Weights of a small mixture-of-experts language model, trained from scratch on English Wikipedia.
Size: 13 layers, width 512, vocabulary 14290, 151M parameters.
Experts: 192 SwiGLU neurons an expert, 2 picks a token.
Training: a variant of Muon for the experts, 579M tokens, 4416 steps.
Below are experts of layer 4 (counted from 0) of a mixture-of-experts language model. Rows are named router (the router's row for the expert), gate (a neuron's input weights, with its number), up (a neuron's input weights, with its number) and show model dimensions 128-255. Each number is 128 + 32 x the weight over its row's rms, rounded and kept within 0 to 255. Numbers have three digits each.
Before each expert's rows: a language model's description of what the expert responds to; "gets" lists some tokens that make up at least twice as much of what it gets as of all text. This comes from a sample of Wikipedia text that the model never trained on. Tokens count by the router's weight.

# expert 1
Description: Mixed fragments, numbers
gets: "ad", "2", "===", " |", "28", "27"
router:142159152110126086141212129125164160126105147120106074068168114136095116141071110139119095137104127135082082128131139120104171112096069147106134087122117181131123146126130121152041122120132116142169092062176135140104128157107122106114133169063176079152136115119118120139143123157184163142136119117111145156040134148105127098121187078105167089125095091142180118155121138153113141137133
gate2:141122136113136139088128151098113142130084104094133167091143086080137128130137094160108067103158120133131092094097138073126092172084109201142108112152134153088067189058144139105124111132164169154132130098143155117120162155163163112119090108131129162166161144048126136133107103181119146153069122127146163186096092139074171149102102138101143119104185151156162116092100073141118064108128
up2:134154143069132100156105083140082142091095135117110130129138150158095114103177131167106138124120097141119137150076114148115154126185090147140118139196150183092159068139200129103191094139104094105097129074107148162138191094116086124199139128117149096117125065120149209156114075112163125163098060161105138109148093103084074173137128103120076164104136109114080096099164115090096102156098
gate3:169090153152111182112213112141111131099149119156164152124076112112132163151152149112093146125120122165162156143109119176116158197165172144140086145118084156134100104078132163078179137101091109118117126204161116161134162142119114104058107165092180111129162157139137113169152175147156138168115166097174109142180171155154155085191118094116106119176164142143124036136112123146159075172157
up3:131150101136091172113116129104154086120128188132140074106144227151138090136148141106135183085130089124113146104118137158121167079089124122136159145094143142137145206133105126180121153138132138166130157140107167131192063103138141138164133098147190153108124148121191107102101105127117096119124142175166093115089120095102118135077101161135159093154169129132121182102118096103148129038119
gate4:180127127144137092137133168110144146118125134145091201117145103179174128138131076100113142155082139128155130126130124118150086145149085099139153146133127147140134126106156134112138171071151185167090142127156073120125167129108142065117123138121113132169118142199209128114163164118150150128114150133079126133110116094142119102127163124104170171079090136101113095119114102091144077163166
up4:139071086149134150122143141145154083106123122159160113110172056171150129122118111150125157174220080117092090147150145120148120175121148122116092092098148119156123161163162168111180132145125141149128134154130070111108147092112141083079123120106097124148182106137197148114058136169116125132110164110083142075161124143115106086105134145123107083097152077183124131154121150142102131064106
gate5:107060088150119147164067149151142148129168110063155101109147125126047183116092146130186164108145155125139101073114075166082089135107090171104105112112067143096166112130134091097117128162178177150105111140170148179116145143142117122179136131145053082097142052132155080141128095133112128099178102195156152138157116119156078131214109135162066111111147106144106090137156133074115083098151
up5:149114149180146100200101112146068133103098084128140125108166109108143163105206163145175092121118136077081098160172103066169128135080112152172136136089138154141217141098089138160153137134087168181188185120066088083165134062146109170105046120141138138146150125151064170112131114124133116040133118124129089116141115132114145111138101158135128143172097115177115105101099122153110140081125
gate6:092123087148147131086119148138151179118179135106131151097145152084109117144135205188115110140143125062086125104148135152122096092133145094130079129111133116134117036077077098153130107206180162115086119078067079135129107146054142095147105204113118123166149155139089100153150161147125128159160134123116111189145151147096108161155163149084102103133170166205132114187165134119144118116106
up6:126082122125148137102131175138152108094197188149169155112120091105112092201061130171104076105140158153116129171122137133133065113092131089098061141068090166185115142092082076172141124140121113099146120100147129133145153055122176090125175166144111050109136133075133133134099123129114094176175065160138147126095191131172154125118174076099157136133189091121096145137167144129131128150124
gate7:082112111122107120135142123119144109022097113182116087096143087097151117166055119096138131073100086137089061139100128106108170103104178092109165104201136170110183087181091122115162136170152113089186093111145140109035163116143185080116122116154088137126125159153083093112122128107146163114129122111116086157142098117147169161165129120135138109076094165102102126125166159151106076161175
up7:164144129170135100098086106170099086192150078124108181136121164109110083123152163124093180107117165070125188097153127086158093163148155180147074163089094099117051130092166113174067122066127119137124181163123104166162105112096122141103120069177135150146162075041136095090104146112152097184122118123109109123107165139138119137047117095151100119133182096160148109147104149133136114100103
gate8:097109121144107130127054079145156098091164120141146155120086092135189141067102173093070062146123159122086170132081112155155123093117173097079167186152131155153135107170108096142154152089127093154157137119174113146139150143118132116153127121061106047076097171097075157153147078154132150118154154141103068084129189215098130073208108125127117076134138075188116167097137091125120192073083
up8:116110134116158136105117163143103126132132107133118152105103162108163087135209110095130124131121133147160082193128166115144143123131133185143100110206111076132119207114116152158187064057132104191105122126087124101019073172152127117161164117151217172125072082149127148117144105118130112161118099125156151151100084117155157189178114125133074118125173148096173064109184100206139128067145

# expert 0
Description: Capital letters, sentence-start verbs
gets: "6", " C", " F", " R", " M", " c"
router:144165168108109084123208127123153149124108159153103069057153126146103118133086118156126105126090133121091107125109132118075175120083085166113128094128105159142134139131144135139034113127136100127155097052188119137119132163098138119107145180080161101158151113133134118123125142133184156157155123116102136152045131166103141107095168079118171109135122095128183124147125125132116141135119
gate0:100096135144198120094175171111150122104167122073119107109115119116129148075132118108090143079079071172137155105170117126120144090134116153098145149075098116103100108145089136133108077130197163121143145164062164132136134142188069027125135152144129091163179085198132112111122107162102140091186158127131088185120096117106118106173107102094155102088167173139128161144133120167099144170048
up0:104113119100112124092074163155097089170136144193136154131148148115080146119150144109134084200187153122166167158134120127145111137075141167102078078158159153126195081082164174117097120135170117091173177120166112136087096139089131128174118155135126150147131158086094134157109126096141163124061157108186106168133151093113091151121072113097115122120139112113122098098169133101161065098147
gate1:095081118136077116094093090054113098043150144089120159141156055107104068096156092091144067159114142104196121170118132089134075136087105153078120161152140168118150131100139131153121159095144130121126151128146114154143128101145136155113088160130103149128089117160137146134122151102100147116123188169166162097148088100093070159096079073069168124120154080175162143176108137172187153097118
up1:101179077094115136169142095070159103156094170171067161081139067086150129168139103144084108165192044141097124100160147102178110170163137134142114168139115118136120113217179108073116113175113091087097171119138066133144098150089134128073085120136188138167159174130132148127121126127096152104096140138122170167135126109141105097128115125140136141115104071088128122065142083125117121126034
gate2:102126132061119150104189089139100156063137099190108143153109118164134137098107183119116151127133205168128111128158126166192136119179105075165144139131166052145138095046132116169152118165142136122163105111197113110080104190050135107080118122120127129132108095166118148140137100109130151164100093108099154156125122107087138122099131120077126057131169112120121026176122149115094165114140
up2:153151079118075115143144140049139174097154138134104168104142161144111149046134108066130186134154159153092060143154072154153108113149135068121122104095131126122172082157127079144110059117192094170128176175138089132140061176087102092071152118153145073127163109117179126182132098089147115193154097118152151141135100155137158186110136158102105089054074092091162111159118127167118131125138
gate3:153115102172058128101146100146174184085106166061094134147240101123084210104085127141083078056122121139177145155151130100108097153115122172167156148119144159120142076144084107114162111116118150122065125114132087149149140141170143127136166199157130143133133092205138137091164193095130103105127090159101127179121116115133118140156078132131119108111176095123214087129131064122167055120107
up3:140166111145166144051075097143140199131150108147189108130156131077093130148156098155144050126167133088174129130135054115084064122119170159103149172124098036124108118157147118084149097194120161128134098154167123124134115093140179164134127164149101126144112153090133123135132137128161143128171090165089085143100147069108079182146167151153078161090140146120113105149075129107155150071123
gate4:088159100109191099161077120144144159084166131125127123158148109122112139174153122109099126119127114107122107151157058157132147092166142113114141086192121177169123154155126103149095113147150086178136096063103158059103116140128159118084117112043097207174150181146074106215117135122103143114140131134120094075132138142085178158181187105053063161067170121139117078068058124130092160112122
up4:161136097145072051086139131096106098129198118197168089147178144185124101126103136145124129109135062105088177212130160104111148210151110200109147178126194129102121114164111113170088131169099153101136118099152152100129143129109118093143144138135143081129157179115112124144140164160048108113161110110085125162052127100100168111143131107120166105120139119100103127118106079077148128075146
gate5:127146081127097126151115143096113133150095127141089122094092145152104123127059060107136084178135160159153101110106117086130157139100105179074104135098157100138152141099108102111088067134190104137165109116135152093146121181103087108125138176144136130147132136102146107185146092127086137136125137166104142132142106146111114064184117095103125071088191132140092191117109117097121114141196
up5:187151117146171122079092103176078124122148151090158140177142109086080071168183173144148188148167093152141137153157124171163097160099152114121130121141084142114109115136137198132163170094101153188144113108148104133090174093130228152112144132171123149079131137180123127122194157149108076132144145104163137146090114101090188183122107169139086130117078117118122108133130132148185157127077
gate6:076113162149085136109135057169143136115123115129115089167103134166185209155187127105164161146129112124167137141119073136166167136182108126117123109141085095118194082091091101141150122161105143125116156091125120110103144152141145160093123141165145134112232169209099129083124150121141116118161143112127147115092171094094166085132153157087155086215112096105128141134146132143125172198186
up6:154120100121167150116130153145120169198129168190127138162142113150076074120106165077118198129215144142118132141137223183147188134105126122167190103126103161179089187182129124116122103083067129075116133143207093159162078094150129090145132177090123180160109103120199118150148064142140094096096109076146112109088175140144151092128124127124124148135123114154064160185098115062141076120143

# expert 27
Description: Mixed name and table pieces
gets: "1", " (", " He", " s", " V", " S"
router:150167170108110085136222135117169153111098150140103068068150127144108104124083121157125115126101134114094095121100146128086179129101086164115135089123105159130122142127144136137031113136140102128158098058179126145113147152101136120107143165085159092144137105120134121117133135143208145169159109108106137147041128160116146111091173077118177103138118103135176118148118142141095129129118
gate0:121181128077149104157117069129168123136125130142125101081150081099100086110127187155161042147078096148182095153138108064176192159140089182138183092169079095134160136079140090115165167137098159116125115100099115128084110141125177094126112162104152168127060137118148133134096158041106156095148141150141136102145167130148090136055162089100123138070196119156152133137107144138148073132192
up0:111089149169140136130087171073164151117142158116113115134088139147155148183111067132195126144138130158160083119105165123131108104138127129141114079106103195097147128158104126109139082110153099091142130088172144136079078153165113134172128196148118166146154107204194187117137139134104096143067115118090109085112131168091139092107128084189137091122149158110167123099095166095136070116169
gate1:099151115073129110130148093114132138125127134077090087112168168107132161050153076109121082096076148150175075126071073142154172117135100154055145059201141185086129200152102015076172111099131118127139130129110088096110052107181170139136078137138117144149112147149149127155144135177142139164121063163147122155115128134173142111118080133086149136103165165098162115131157092113162123098085
up1:140105106165092134043096111109120159067107117140155085168120170131106127167145094162146194155123160066157111098096155104100137074124106130105104107141148174098077129141079116145099128190148118067148120168127159085096073130162149119093124161155131140194128154208085127125139175171103130136119094130102131220115127114105103144181109149170147126146110133170138132118121185111109146137126
gate2:133147204172100099160097072195100130122149136161073148146105127107089118114106104108113177108080142137106025145159143109140124110120110107099124087143119119172157135088117046100094110189130101107097113126151071085101189147112101173124135167065141115122110073169132112113172159116141126128096143138097157146095092076124120188104125096049061111148128148140106100101146055147140112134208
up2:213153129170112140148046177124150106150175127097163096104166110091122081154171175136150130075142120159150097103130112120147113133154132091098135054141153096103069146130162124124159124136117118113117172129156152159000138158125116089109137133101105117110119126158079144152163060140073134186160131166124073076096130156154166085125139150161142044105079135168141093111112167093108127081124
gate3:102171156091086136106154085126093123131077116108092161125124139110133139101136112087155106091151157140159109115195105189095202082139175107093106112109105152130136156100116156108106252062136119080145093164127103134164077118137143093088146147103136135176107096117119086123138108115102099147129151127126138115145117105121107103154081145081135159191208125167143080112093082091110146148139
up3:138162117160118137199131152181127082117149163191181093060143172145157168160174113115058133101172133092126150184142100087125157115177130116184193172119135146156126133109123128169110117161130116150129093124160181123093152125152150113125088124155126154099189088050124085138132133095109179126148100142137122122144139133089144140129134224090118111102096140106138150138135137122143159087146
gate4:200176121176130118125121094152175101109137181110143162171122087144088134119130084075180122099105152190136078181115127199168135126084090096138135212137113054140103151143144153123038091147083186157137047085142130166074173118169126126132154197144125102115115136116132130183096099113123168190141143110141168107124170117118047142159147104126168154056146170109074100100143114144115130059140
up4:185140126192135108097149159100160137218077145087174124184138164146094128132146120178130129130128133125136040152160176127164087128117138157123183190046163140135143169073143084149153142131075112094168106124133164127171124117129103062087157119136137196102141149146077134100130131118129118119124153112140121113157147153132145168138117057147117166098149167169113120161156106167082093084139
gate5:113103102147079161168146132098131099072089169146119143155126111132095138105142209181173161163156134130088135087076132102088157070135151111155143126171095201147176143127159156114140142094170120161164000156111139142094122122137092082132119168133079131123116123123102161070132132113148072176113164092061130119173134094198142155124092126080132089106138086097120093134127108101145134129157
up5:137168133114187091146125137062076154102143109157169111102153148153164127131133178137081168149159124097130162102060164106139094139158156077081133121121104115146147113090157193115119115121148105179117145118111120119145157087073123158115122096170127085077143088152162115130118124124117128132116066112117176073150085077157101138138075151093105111159137173108098122140095149117099149108132
gate6:140108096152132185148092104145146142152147135143089159156166178127068159137174113115134156157103139162178155179165185137113130084185093126072075160079128093125099086114140170117091159094152175110123153176153155079140171063128116116150155142163169102098119110082166097157085127132097083096140098106046089130053086136124130074143177133093137191114093126202126097148079121104172129125161
up6:090103065113172166130149181114108142063150125123102136126138125106081210134123067125156151164131170098097127120113158123114186147085091125150103158141140187151078095071181142127128139155163122119110109149119079121167170133155111121075147146118116167149141133125073167066097155117118061165155147128105157031175147160127088146187124162160128119156199139095121168135137129125139119110112